Below are experts of layer 11 (counted from 0) of a mixture-of-experts language model. Rows are named router (the router's row for the expert), gate (a neuron's input weights, with its number), up (a neuron's input weights, with its number), down (a neuron's output weights, with its number) and show model dimensions 192-287. Each number is 128 + 24 x the weight over its row's rms, rounded and kept within 0 to 255. Numbers have three digits each.
Before each expert's rows: a language model's description of what the expert responds to; "comes before" lists some tokens at least twice as common just after its tokens as in all text. This comes from a sample of Wikipedia text that the model never trained on. Tokens count by the router's weight.

# expert 62
Prepositions of, at, on, for, in after nouns or verbs, especially award and career text, as in finished tenth at, Player of the Year.
comes before: " the", " ", " a", " his", " January", " July"
router:097107124120153109161125128129145170103127098140155076152176119152124126129149120114124092158177144133122143136139131113082104113115099090133119121082125134097084128144133147175113117125104116148133120099163090168107122141135120140120199173137118145155152149131112140168082098175138075141
gate0:133103114122113104114158131119145129144113117177159128138115163135147100118118109126136105166154156151122132120099121120116187157176159130113146122119111157105129158161128114124134128111142140124158114106150130142138139170169154159075127107126105076142103145099126115135128124124114116137
up0:138136146147154115166139121101099125129107164134119166126161099133117154129148135088133160078150133156154149139179107148136108142101100128131104151161123140131146122076136135134167130136138124151121165145153131162152084112129110109145111076134120145120142127143110143112112132126114145123
down0:154108108137125109148115096115128102139112125119153098119091139113136137137133166120140123099115073174133144132138142126163150115144146108117123110164141133123149125114079104096134159200131112164128129150171109134111119151163154142122121153148140110122099090111162116113094097120172101133
gate1:120117125143132120123124109122132119162146100102132106114153116118100148143139138096133093128118082134146107160117162135125150119130115107110124115099073143106130111144147162121117118144156145111138127124144132132140108147134131141117153151134128138094141131115142105168115114124167128120
up1:130135149106167161121165135144131115108091133136173132115141109134130125146135137133170133153126135172161105125106113147096116166141111162118119144118105155138155152155153197127125129071105141111132147130128111142125157165133143129101141101113148129113118103097109102133136093119128141142
down1:171157102114146120151157165112136160149118116107098133170107112122113164155082169119126130170118115110132138144094157160153103120121115128119102136116105143145175123107117159145100119128130107106084125135125137120108118134112111126133172154169112145168145111075092144169152105139150126106
gate2:099167130109114130123106117124154093110114105164166117111112171067189135107114151124135147170167152133154154094099134144127125088123099152134109134116131132116149120120088148170138111150151165126152129135161072127100123154126142160055089159115138149126119122104093110115107100154139099124
up2:136122127127178142114141125180136149134165149121082142131134064194076106142147077137107071096091087124067095151139130130138148135137134090127177140161167127157128112138152110120143158107111115122097085152113132113133124094117102075149144078125119124135133104148135166128115125109087134126
down2:150112119133154154104145100157202084142138073100115103146090155158132160142103130090128126094104139136119125151112135142110132125136172117132153121107086135130123168125118108087115109110159126128181118183155159124157117176110123130146118116115084142134152110143153136160145146128107110126
gate3:106071135052158106144115149124152137141138085167133124100140132134151109119149134123146092173186097108128092117113131144132134141135067111116130104133152135157125156109067136148120142097099119113129134125108128172074161177117163160151136113141106184117092133117099129128116148110113125162
up3:133118110140143135130159107110169122150129137150171103127087139138164136110092097116112116090142129183128137117129135129104106165150121165144110124114146096126140139090118156138122170115115120156128150124135104140082157130145165109111147144145112140150154138138140127125140117149065153137
down3:141082124143139084156118132156141135151122117121150129110127136080111132155100125116187102152128149136135109145144158137122133162111136160136123144154168133119158102106109076150136083165143148102103111081146149136094135151131104114104144107123141076172123128067100150136100072164161100121
gate4:108152090157163124150134159107123145090134090126126155116117148134118097139132091127142154126137142108124114116099114129100104146060128112124082085091156132148123145123116106110162119103139145152128127118111128148105171122149150156162143122147129109160105096202108129186114123120119089068
up4:138097131118086103123123113157115107185133127076115100135096148114093146101140155116131143127097133125140136147164144142154153138154081164086135172160079127179107104151132119168076143108158134159171124125124128143118119145112127126121122142143129147129172138105151143142139153119132104151
down4:150128105123120109127092125140122127140134135110124100131120134127109141173135176118097111123096103135113116129132165109116143150124148084117103172133141132145090094142130120148173148111136162169127120120116150072136067126111099142121118145154144115119091174093121125099086090146117149146

# expert 33
Plural nouns and plural suffixes after a verb or preposition, such as people, members, votes, and pieces like ions, ers, ations.
comes before: ",", ".", " in", " and", ".\n\n", " of"
router:141104136121127166110139178152145129120116151091146075104137136158174100140119127174114094135112151129124093163107094142115127143113105126154143161151111148123156124112124100148136103136129131144108131155121132104157126118145078116143146134117144125121171093137129123145140135145138118176
gate0:104148110170148138136126138163101141199122131100112106102132127140130141134096119126102108107119168103113137139109095127053133105143141118121154104139151135105138101126150102104164096158139145138140136133145122104126154127110120139103125147126113142119122149136117091158118118120063152171
up0:146092160083133116123098106100102115081078129125163127132078145100139094127119136124098159112134151152130118131137171161186129122059141139122102153140129105144120130125114154170129184115093127123123132099088134133134109105139165130171139137114155129101145126156082164106127158134179086107
down0:103093128111189138110148088126104099145139115125163156159119142101133148102087129110111130157145167112160159093140138167144118097114172102097107124155096129103121119166184110166067113147087160106149138131133151173120141094153167171123124112138099147114126117154107103135181120129120117138
gate1:160131146096106101125148120129154142080182117106167097115175120127130117122129098167125129088099128140150166117107113143115175108118143109133112126138152068119073145146115154124139140168094121096099117141153159127115116107137124133139194168106150135098120074156129139127150144148141159115
up1:093165110156138122114107108126104126143078135138171153142089147079121091097104122087113138180153164174103122124129138094106107120150117134118129112127122169074170093122129103139102111133128127139118154125132125147106135139126164130116096085137143100132127152136121148129133105123146097154
down1:129117139108118112106134180136086131133156110081120136133112111100146158102109118124141106131103107118108172139156127112092134156106115105100136144118167164148165152100174190119177111110171123115131093141134114113147127141136097144132108119123120153122110125101118141125094125154145107121
gate2:127118099114077120116107157140143102149108091092182165114160111125151137167154129118121132175145141115116099115106128176116072167135127128156109153158092123155149160178112134083132134142103101171163112169149169116142124195159109152129110112139107122130151076167078137137114106132140130128
up2:108133111136160144123115138124146122106115154102106108137115153141124132147115143131142103122110088109134171128131143123170132172119131119151120096171159121090110113134136112162115156150110124095172131149095170137167140077136156125113141098123170132102136118081119137117140148150155147127
down2:137148116185131128120139117112122099119156116156184113152121149135104083079153168142148179093080139149147114118139151065112129167144110145117108104125133112135138154124135107139128138133166121102127160106172171084118107141116120087108076091103137089155100143133123163081144084135155144134
gate3:139113157139144118093157122131107134115140110159144158146099157137166157154106149130150171109083129120110152165114129111099123117127140143139124147147195148156136140098104140167126136129115160163107094156159122124088147154146144125114119131158122115145164135136160081118118134131094118090
up3:147106154140140107121146126128095182110115116115080103092136123156142109157092104151149138127117133125101089153089142092113161107139102098136132130120148161147122111087121137112129140129135157166113080107093139121116160097185149105115125121167149156133161139094153139115139089111100094125
down3:092127124099147102124181133079066155091140164134161182107111122091147107135115095118116132099100108135107124080111124138160098109131104157114091156120136118211104148101140134150128108160101139119134135156156134159093135130138157119094177143141119113127092113158108142094148076141141111139
gate4:148132098141102105113137162129162136122122164119085126129138185116110132090101146160121130086128112104078136148107118136120124129077102133135157145159123114108121163126074131137150170124100114124090099120145084108093145136149162106098115118125090103123146075134130112103165156138109104120
up4:118107105091142099108089128139099146130140148153114164143178106126100100125119152110146184125116102138121188115139110122158089132104131099124139090109124165145169096162176139147077103104118125118150124141110189144124115130092157118161117165130138148099148122163110094152153118121145120119
down4:075153106108093118094125138135096136107101165143125178119115164141132141114114108145145174137113136146095099114117100127122119126125160117153151114153131105150086126129121138132126138111143129158162126129129161123105101108124115154140145115137164184173134120139113119105147165105107160137

# expert 19
Final digits of years after 200, 201, 199, and date ranges or units like century, km, m, ago, –present.
comes before: "–", ",", "\n", ")\n", ")", ".\n\n"
router:099115128142115128135123092142151139154111116115120105150124111134114135130146099105114139130126127149113127119099090160112135069147155152144104143162112199140119080132158120090103137131117125171131141118110134155084133112168133156134086171175096114131140115106111138145096149101151104117
gate0:124114106086151143124101135138099131215111108136114111096122108150118118117093121147120110177133096142069149144121133106105118093157121102157125125135140131141103115132099098108119134136114125092109134127101184134140160148157075132148107134145109121170144113150092113140097112125143118102
up0:131090154102135115135135173108173122175152133146127110130129106086130132110142143152135136108148118142132133143122117126138135120113103097109159128131097121151149170127095150156109170142091115148123109105126176128108127135163110119113152115107111140135117114075130127107177121158137135126
down0:118172167136081178148146103117164137173108148164178106143101107130120183118100135131139137188093127105104096103126144148136153125146124119120135147095120162098134176128104196151144128108151117138077131158176123115152148150096184139138080114127132152138156140133124116108144088136138100160
gate1:174140117113118140111115139127115141144149099112154146101132106160119144098117161090137095158186134148108124129112114129118137138115104109135147134145150108082133161149150110118155102120127142111126138088117129100107114179118119181137094183128122119112141161118112152106046132085152157107
up1:115113111095122160114094145143097160148144113141155142112124099141102149112168134096136094133161127144135107111149134130144135143140113098162141109106165113126101146158144134123150143122169143151112108078099111100131125138099131191129092186133136160121107151129120168118082167112132154095
down1:128085127111174122128091098105158152135102133103132140174140192179110102098131109159124107123132171128119114082169172107109103161123119084121091115148144097112145145184139136145143134117127120129150123145139129107166170174164175169131090171168097119094165161130093122139131119092180135108
gate2:128161137154104120156105144105127107148108132150142087127128136113109105168090090139143117143188143165137137134137108126160134102116135152141103130105130134109092143111124099114134099128135155140151110127082099118167129143142129139103132126170110129115155154132130124117149137137127141099
up2:125101110096138092106111089142154139111141130086099170135137124149155099090145191160100142119079091121131144111130160116122133175140112120111141118149130120161158080151124133130099107134135114111118150088176140139095121177115144102136122147100149138162082137139135128129117092153139130172
down2:086107175142161158151099092170121149111167120072087131115140135101101130132177175138144104104143128144156156145113148108124146143101171088124085111116129102158148085143111099124129116159106130126160131126159111134137106159111152140146139132105191116110150124140118128144142123113158072139
gate3:143129103141115126151161099107142136119128133121126147134129121131162157128115151146117118156113117104159143117104108148124124139150171116122110127172140140156106159109136151116105111119134118106114122131160125141150108148120098137126160151129137109116129116113135105105108119104111118151
up3:151091166114117142130079163121132139144142112126153130157158162144153116131132135123131157099169129172098138119165121116131107131123099137093156141095110086109130088121102102143130129118090120149159151136131149129124156118141140145143131115129108136151152157155122136156162120144131139128
down3:146108174137146104125093088128145119150092128133101112157136112098109144106111115126104166148143078115135085104139110098148149130100178114138115138135179116150138182120100129132118123162149161126143114116155096158156161136159130139129148081079148157119130114096147141114149104123131122175
gate4:134071137153085129101130146124142170134117195111121127145097126125141107089120110114129126108180107161166130120105140152121138121115117117130125157136135115132152175125102151139155125114134133085109126132121131157098117138134112112094065165117147159171130150120091130131119142125148137104
up4:137089130146118146099147089094155157139116164096167144119111149122149135115161101109109118119147097113136096138110127163110134142136079111119092115141129127111184168139109146143155124111137141105102158165131137162084125117135130086124076132124125113142131091114109115125106144117152131092
down4:171123182120117128143179059170114123124115127126120138125088139169119141147164099142152162077078162101081119133162052116113118125136150129107151158140145140091085145175103126096174095124112047137103067107118115137133113148102157119090117106153120132125073123175138132097133120149132118130

# expert 7
Digits and small numbers inside wiki tables, scores, coordinates and statistics, often after pipes or dashes, such as 1–2, 4°57′N, 1.63.
comes before: " |", ".", "–", ",", ";", "th"
router:144125171158169144115146125153118148133095139099150123131101144124176083153140162175115107141137141110108134167178126105098147121141136130113095142145096148127092106114122121128156176094139160138121072125106117085138107137149122115146093110165197145139097124103186118145131138137133156122
gate0:144127120147173135113103119100116101115131157120154137126097099163118169138111118176122100139152089121108109111135130123165080141122112106103108122093173127112115157121124098101147119107103153167097165114108131105159129128168134143169130147127172137098134143095147146104138114115150099108
up0:128155127134181122139105100101101122119154157131151134101126112150159142170118163151085086113130114118103118086151138125164107148121132109103117128107162093113135151123163105116137138138121144137107132125073135101153126129154136129173107151151189150144143123101181125105144123123148108101
down0:097157159109167120120130128106170109118145074118140169149160104143128145161115088130130118122082123134147087126160153117182146141110196093144094111123174171138127141172146146164104112059122092178126144105092136128092127119148164152092113136149177125159118091099140135072131141099164134133
gate1:131169110124107103165149106097140080132129173148130131116150144129129149174149118119129107145129138063095108134124116105142092152083122118156124132171122156125138086132115149130097144138133161119127099098136126098109131159161139135105110143163100115166152159146144158140135111162125151112
up1:130149105144141068118152148132177123149162096157168162100138118119153142129159128147135085139166135066110116172138138161159080102103146176143154092180104143168133126113081137125116115129105132080130097145104123087088136132133138127113146157140134117111162164157155172127134157162116114123
down1:105112114116124163110132143112109108171165105117105152127143127097146163088116149142114142131159136127129169129110146163103129139132137162093110144149145171145150100101120119159156153130097155123174110134100160110135120077112107115104126151151128136150128096139125176094116136155155124156
gate2:123103133124126182100158164109122105082119102134125172130149143121155119116118151124162120149167160133130144127133136151149109092159150136129147097115111171128152168173126091107159144133161097102096128161173110114130103135147135128156150137121114106097105128108115136136139121099103186138
up2:126095150194122127111144185094115148132112123169097152121105146135103136092132106121115139097124196184119167139092179104098100138183140136165109073129104168131194133135142136112166177121105169170138124130153148113121110115152126137142100110102161133120117137130120127175174104110142156092
down2:144112126123142130152139166137092117140082084140148101115134126100142155148150132138126117149134127125092091123132089146130118071130148156129124151135151144123081129117163148115121160108159146160106124102110143163120097112119153133143153140141158153093108091119119142146125107145123092125
gate3:097104157143141111140137153130124110176119133132128114113134122082120149158127144121112132163113156150167118099131152132103114138139119120109049109133120142135175149135120131119136136146099162131091127142156121099087158165133132141179122130146139122087130105142111116159130184126130142109
up3:121102110145119114154144137110117115144127116124160131085149128155105136115119099168139155102137136136121120121130173104184131124133165115119147152137116116103112132151118112124143097163099159147125104145109093082131187145145154135091108135105139129119165165123105099112144136123142132130
down3:131102131132100131151108113162117157111122142116128143137161153131140124175105116137158124101142099103104118157114138087087183154129123088123135117112125154098126076132151123139105090162112092140150144122128084096141113104136107088130091157163124134162162124137141111087098126142107094121
gate4:155185113112138154101110113157119135117094154116090104157137127082121148171150148124128121147149139109166095117129096116125127132163149116091083147136158147099169131178112122144109128139117129124108096097109160098153144152172158123138123151109151128122141141104120153111103150128115157104
up4:126096112091116123140125128126112132132126118141128114117148149122090152117121095098154174132161124145162129133161122165113110135168146166115131143107135141107128092123144164134157145151134091149123118144128126092150097089116106098152159144126137095087114108140096118104169082121149072159
down4:111089125164116134139112128140163088124149110154152175105129179188097179152134123127151115144137134106120130138117143130116117152081090123134166106082125138128148137108160104096127076143107145125129152138167138148083109076055141132093129105128125134156106126125110147106165116147121125165

# expert 50
Digits and number pieces within figures like 7,533 and 1,000, and quantity words such as several, many, few, five.
comes before: " |", ".", "–", "%", "0", " |\n"
router:132115117105133128132122099107130142152126149123150140097190136099144139138127138155153098132137110095144145130151147132142175133115153097134103130098151110174094154124139117120134126159145161107149143109100131133110142160118162152128143140098096139083123093125112114103139130122129138112
gate0:115137167117114100073150142132136107155116135131129133150114136148102140087085128159154128139105141139120121156103149108096147109121132126167107126186154115168136123152124144124140145126092111109110154116114138134114173121113162143105123135107150115125119110143121107116128146132160142160
up0:151107085100117151075131105124152129151123143146188131192106116129152077089112163143136158084098152109171101105138122160097129117113093125159152107097133132166152095125130119135122142166079147122126135109090159153145183153115141128117113155141148080137097085146131103148121099130121142124
down0:126138083116128111092130138127159135089174146141094124105117107118091098082132128091127086141136123130170126116124112119159126120103124124145149154122129139178118100114125126123129086110137133151111142106131171138103113127098128182112116132097101152157128112136135155116102164082168105074
gate1:136168089108136125105165129105126118103139127090134165128167097170109160098100118106111158114134119145127124145140097113123118150109138118147121130120183136127096130115060115095172098110119058120118131106136104149132154157146135142141140100140098136105092144164150143154154107133133116108
up1:101123182161093091136114116130129113137101134145124080113108168145124123119172134140125160130086110100108117147125090090149100160100120138123160143143090111161115146120146090154085119121123127169132149141136146161160125124134114142137117092066156125136160110066135123102142159132123164132
down1:149082144146119143121106137101070140138146146149120138125133155139149076123127131092154132129127152112112114107120128141129154111094154151167169070121111157199109088116101123135101118118115156145112163103124121114141088096108116135143128116112152130137151127100114061101107165146112125130
gate2:159116150117147146128099105186122144106134147138121151130143102146167126160157115158158100101127121100096144121139113145097121128165161088159082139126121136127093134140114150133168125160093092126135178115145103125128111126117104099106131128132116131113107155152123144108127179090107113170
up2:163093141107136138152127093144086164112147131123122146136164065098152123155140131163146143090124131099135140108151143134099117120154139149140122137094119111140113132114142145081212127132116109141126148144137133129130085086084108104140142134121160137104097129127103129095128151109143131136
down2:119084127130180102150110089161124126160164138127128143139098100106124152109150131123151087164152162116143140132118150098112096108125087121149145131122152095117111109134091134130119162116132074138121171080108173130143129102141120110135141124126114117070116113118112122122093134137147096120
gate3:168135113152140139090127110108193104126106103134170134125149126124164104086153143130132081113133087120121100111130122120108153137124127128139080134121165178144126144140109118099146127088129136113118153144131134118101135178143144165105167139137144132065113163127114122097160120166125084120
up3:096128121142117134109101154131101126116164186149144138109167115123093168142114125121151127186116137144117197142130145110135118123099158101141150109095126102119129177114091143094117120129089067133135139085153141152105150126104106099176109150098157113150133117164157135124124130131141121117
down3:116163164154139098108189121111170074151085188113146113156111102126113189128105108102124092151096074117152149126179114119133175120118132128114107132164149076145151152170130140105074154144102107123098136111119142149155112115124146151084155162111140138108126133125121132127163166084162124103
gate4:142134119105081151156164122149108108135158150128160157092131142135150103142135132141123088116134116119158120129099125093134136115172132141146152125122179107145171123156087147136120124151146153180107127154100167093080109117051156106130157086085099153130093168129167092097141175124080150113
up4:100168113100165154108099147144153138141131150099124098109096117155117122130135125160102116106131123138127079090124155151135115112070122127137133162114150129196151136104172148123073141129136157119104113149140120116134110154152101138139129138106124116094069104099098128133111139142121134107
down4:124117129088106090111135127129170100103088141092131099123137144144127128126147122144109113083151148132134095122143157118120144142114129109161130133102096168125109126121084159132124124150122138154108161103121111124140118095109113125110132142101205098124099151148115132115105103117122132134

# expert 60
Prepositions of time and place, especially in, during, at, from, and narrative verbs like began, moved, worked, took.
comes before: " the", " a", " to", " his", " on", " with"
router:126152112131090137130143133159130146164141145135097131100111132162159107173113125119143136166116170120133128128134180125117156118114128147117141138142149115086129168191127133155105122131163099112137163126129124145096148127120169129124136134118136109105126183109136098107120126132113111170
gate0:117129097097107165119128140132135140129094113143146121090119146140064133157159117163127119130115075131157118102108108117169069115109142145126095103119103089158131143148083073134097135123106145090126128169126108137147102126149147137127197101141115137137131149109158117112104102132114157137
up0:121147110136122157099135149145144139118127111112157133077138144141106129133154088138154147121134121143153106124166132108150082134105142161128119116127137073139119168126073087131124143138123152095154109136133085150129134144152165107138180096092130133138106155087138123120111088122146153137
down0:137164105111115162068118166148097124126111140128123176136172158134101146141105143099132110109149137167112121130151107150130075105107137170070130152105089082105157086150126142098114110111133124163131123087135130124142137143118137100119116128137162166122126124128134120095172138109100100139
gate1:093143138157109110134138132150107136181090127149148126132148140142144122156157212123148144162122138110090128144109132101098134165125141190135101121141135122173143139153137095066147140141119129140136126116162117185089115136142134126145118125111144147086136124132168138148095131128117161146
up1:148130099124151174132098142106113111069156154144123125121122128072171158125069134110097086109139158119126160134120132179098137123143071103088153134126165114139125126141120120151153139142151122155117137157130119105119140162112132174082089126110123137152144133132114118157089122121159090099
down1:157138092151072138110115185132149169132135138110127136111177104138117139161102124113091144130173113123152136130115112120127151136171116131124123113150122103111163101169125147097142086201129084095113126074136138123159148110108121177115115132141169126135134129125086174176132163151147132121
gate2:099153112138094146114127106128129134127132123124140101120104167154157105128103134101179125139151133159122152113173132160125083116107157115121116132112143148112156155123112169103143167157195083121133134126117109114119113126119112119105123155140141100072151111105127089160150099172056123109
up2:149126154157135124117085167105119096129116124129101157134173113178104082140145109160112137123125143135121139135070149094126139100072101124145160097153123107127107164138159143120131129143137136164112098131110136101129130151140152085174063126133145124136130095140116127117134116092145106131
down2:127110110118101142118107065114096119117090112146160132155112113129098163142154186110133184148092165109116109122146118148142120140142142127151159093098140139149131136143142118123131110163142136132123123087096098117151150119112124138128125136119157117117166138135137169115177131102165127109
gate3:149103134101110113125160138077102107141165092127074129148139112117174123150104135130164132122179121112111184111146084108103119145143147151159134162088128139120159162121142119097134103102139148108109113098126137127152127138137125118148109146144096095158129140041135121104136176130134173088
up3:116109158125143123098136155126176121165141148098123129148133100130101130133158122126160127120105115109138121107118155157126086126108177123105137145139096123117154170120098118115098133128143168147110144140102157106161086121120130117139131150093135147124101107110094108066156099100174113138
down3:115170125130134108118149103102138127147113148143134156109129125118072103163130145136159134147150108124148102167142131127129142149100178137155124152123091134132144143165113117094133130145158154096118126108148110129117092138130140114121132151118124142176141089174125118126140140164149140127
gate4:110147103145114156130158090153149162150136146145148139111133103138153091140112149122113135171108119121168087100120176134113145103134105108116127144123145092150152156149090122145130113119093095117118113159132132151112152176131098132146122111124115175127113143122104097138117153151099130096
up4:123116143122158111154134073111153094143084149126139119141114105133117133116153108133106121090115127153100147078126077132097125111153114086127135167119075138135117102139152148113134113103113146157119148164135083111143103140134155097096124125114122083153085094171131093128090152118161098144
down4:104144149118117116160126076123122144091109134140102114141137150091117150181165147145105063145153128075142120148116119128142149136124135101131137120116112145141139125095108140138160122150161139089152138133154169126110122143111119102143118132096119142131126099107154114143133155082100149162

# expert 24
Common nouns heading noun phrases after the or a, such as line, title, version, episode, limit, road, match.
comes before: " of", ",", ".", " in", " to", ".\n\n"
router:120106171150129091138112185131146123103110091070131146105166100138086102106159098136144128064111104129106146125115110147138121118121101129090155119166128157149104114103147107142119149123141141124126131132170086134132094123136118101138118112110119151153100118110120125123182113086184118133
gate0:184136139104101129157100150134137123114111128101146103086078160138113132137082089153145124086125136133111121115145100123194105105117178115122132135123134105120107127119127139137108105117149122095128148132123089140123142171142086112140114132153105142148178150138148127140118135107123142095
up0:101147154150157126144136111125091129152081176122123145128149100194139159124101112106117148155136160165120137127108106083076127111151136160149123103125144111107157085126126073168102109161139113150116095095105125128105112136168127122078112105114133134110086114117129133154160144111092101174
down0:118143129129153100186113117138082136116129135158127150151118153167109155142141158105126144152176133133145143132112182099077116141142118114111186134146115119111066171085133134112083116126086129094083112137169166118165147146144119105179111143114154149139135112171125097183121115120114138158
gate1:110101107103143134128145129137124159173085109130124087108130129140110130126181123117130120120098101111119100105122121125075127123124128122122141122147136128164123089135142133150136102109117194161140148179141129098091129109147116154102120147130133164095118123099104114105138116096115129081
up1:147122142161099112158114128144162137115127148128122116146137160113154113170163135100125172160159163074145150164126108145156135168073110114097129103163140103142135129114123143118124120157127098120085104113111159129135111121141133133149123134127091127131138117095125126156081115105136106118
down1:139158103103114123150158106112116131144127134129131133091134190114151091163122122156100129120134153147110139112112130157120128126117117126141126113109127131133113153122142140092152103100140145135164136129121133118165150125122092113161121105066126113138064156153127104128102155116159114180
gate2:108130137138129111127140131128084189121107120091110100148085101082141131128131136152164093094086133122126111120159126162094157130150116153132186171136140140136132145128141112093124156119098131130125071151089135107108124116158163140148127115138119125106111139110145120123107136113148118124
up2:153145112120134150105114125154090103181121094119166135116160167149145125108113079145047146153121125143086096091154105163124099098148129146107112097130108086111093125117095177104114164115109080102192138100136172122162123176116125111098127164156120106156177088145162176134125146115129111139
down2:167106112134102109100152141174102131086076101131110139132089138084077122116153102119141145177119131115141118144124130106124107139127155099122091118062131094107115113083104105115116153107147140133150156119108155111103126115165148146112125161170119135126111105121147092133121135170123098131
gate3:119113149114134097103097134145126159133103123093109068114142086176122127090120097149141147127143135139143143101126118125153111108150111115146146119102142099131130125131148137092122166135126145140186125137099149146098080105141136136160189122070138113125102135136115145131110104123130104163
up3:114168155097112137145110134077149097114115135098121107142103159125130105154108137120125140136148087125131152123140129092175095135099133103096075111146166091127147110133098130125091134146090145136132159082137133131089107119148105150172176140122104178120133169112162085118124142153105110120
down3:163119109138138104137120138161108150108138163156161115151142127163119148156157119102094111162112096095131115153142144134148107116098129185144136143157122119120122146130158146123119168109109117094119060152137149116163085132115119177160089143166112093155085135157158121168107094093098123150
gate4:107155125124130121157174109104135142196132126119139126145116127156153098098136145070141132142115116109139105125117105113107092117157154131099128139108128123188134121086165110130112072138120133148132170173146130143145142153103104164117119080099139098131138129162125131168090154151140150113
up4:094111089131157062135122121095172116165138132149167136158139118150121105093136139097169134139144111121137143138124120077127105133168139147156133106112107124151107115095103126101127086114149132125165145159138124125155154165119077145116076075082133151143120122143096115154118165160125157110
down4:135081137109150118163147134105102131109119084149147120179157160121139132072129126133178109153146131127143153164079115121150103131098106150113141104098111103148160127117134089097112085130125138096124150142120145128126138122152127089113132133122153074129167129125084108140110159112134125121

# expert 31
Line breaks ending infobox or taxobox fields before the next dash item, such as after Arthropoda, Bengali or California; also the.
comes before: "-", "ar", "a", "z", "as", "al"
router:108154162127136114153140169166106105120146145090126107178143148127122161107156097107103158100126092160119099125096157143131139185146090129154120135128104089089128141122155141164155128164109156140130097127140147103126154135066120106126131099137122179139095066104127158110138112123096124137
gate0:099109111133151104135120125102124133137143111119104151077167153152075138120125114163090119165102134164134156113148111079173157138141164101153117141137138117136093126137110114134113086145149104112130104126117088138127088124142106174106108125150148141123111154126111115137110111130151122132
up0:140087095114139128122150148088124155101128095151102080124143140159156154157137116102143101129104185095130154143131110160134137148118129123141118152112093125113095116172143102109131125143155186108145114147142135129152120148137133175070098137141166108125123133096111111133133128131088139101
down0:095157134102137122113135103118115156118122128160118126074130170111114150131131115116136149148122112099104133127148115102165122079089148141118137137184097155125165118147125113153124106163105132115097111140141099121111151163093111112157140156166153140164125154113151116107125114178158096130
gate1:147102115066126142112090144132134152131083110088138131159157133106142124141113155107138155094143148092107132126132150133087132143158104141166134104102130048125100123130143114119170087127135093108131144142137159162124151149136107098118165101129149128141160129140128111148137142121106149099
up1:109155116155097107111104125064137137091138139138107119172117111158160104092121166124108173171165129113164125116115160146130141146135113108130100126157108099099149140132111133133115089154160120116111091062122120143123146147145111140164152132165168084096149125167142106129163143138180135144
down1:129160125141121157070124144119121121091126166131118107107125146094132157177162104158142094140169122131153104177127129112146095146107119128147106125126162132125114116103125137123104144118116108099104124093128098094130139106118143160105132100146175124136164169147177099114145173117127117131
gate2:154132102117138163155142073162149125127117144118135122099160148117145113109128145122140108104130114146156153168158056139138127161143140162121154148128115129132128156151106129165113131126143082124135135142101165151145114121155107102131101113152164106123131122093122138114183137111139139123
up2:146133127120170150126152137127122186116116142143126132134120109098131140134139142140113147145125115158132113128093161101141148149075156112107107086146115091136134115091134150185129109122150112120078106172107130098078085150154145118128130120101120142105134125117127107122075107158144106132
down2:117137133114138135157106113082108119161125119110129121157138098106132154161136110125126100138131122125146134148158075155099118090119093124146093115135149140115192138120125120137108145084146117153080125132138168097144112136120161130151115121120148106103093136128138095132144115133134104172
gate3:148135114086122129112093113155136102138115118143097099163144096116124110131150134125147106145129124082081085130120190084106121144119158092103112128141145112147138140184108184128167113112103151169119140090067130077123139121117125148139149096083164165106145150113087103118130115165129074159
up3:135151110114172150119192144151152146101145126082152147103120093124151090071147124133130145132133125116175094101141138110090159079095136107170134133142152111088135133139105136130129112118136129112098140144084130145128116121135114137116126115140091101066084123165153148122126114101114154165
down3:100139117151112135124139136136121110090136127096139088105160152081110138119132182128158159168120108151115159138126132154122138109097121101156146112127182148176170126105136138122132108175143111132147123151098097138099113104109102115154123107169125157117108139138151133125099140086118107132
gate4:110131073099111135148117135104125105155130136125112108116136157128139153187161107071096073136184174133154120128089110150125142126146127152106109121167127122144133146190126144135154063131078101116142140164130141118115178128112157114111107122081117096157116083139166120153127122116128110132
up4:133105161130124126122115151136137124081103106106111135135126081156101134068101131167141149117102083136101142125151157117124123137124114115172133127139150138092118082086104129107107197128150128114110128128090125153145098122141134153129128136152137111106142143127098144117125133127126105125
down4:133130142095123121095096061110119175134137121088080128114157143174109084130124187100111166057149143143113117135161126119141133084109118129131131142129127143136132107124123137148155115123180139092137129099120097134150137142131113129129123155124124103149116150125113127127144136083117134085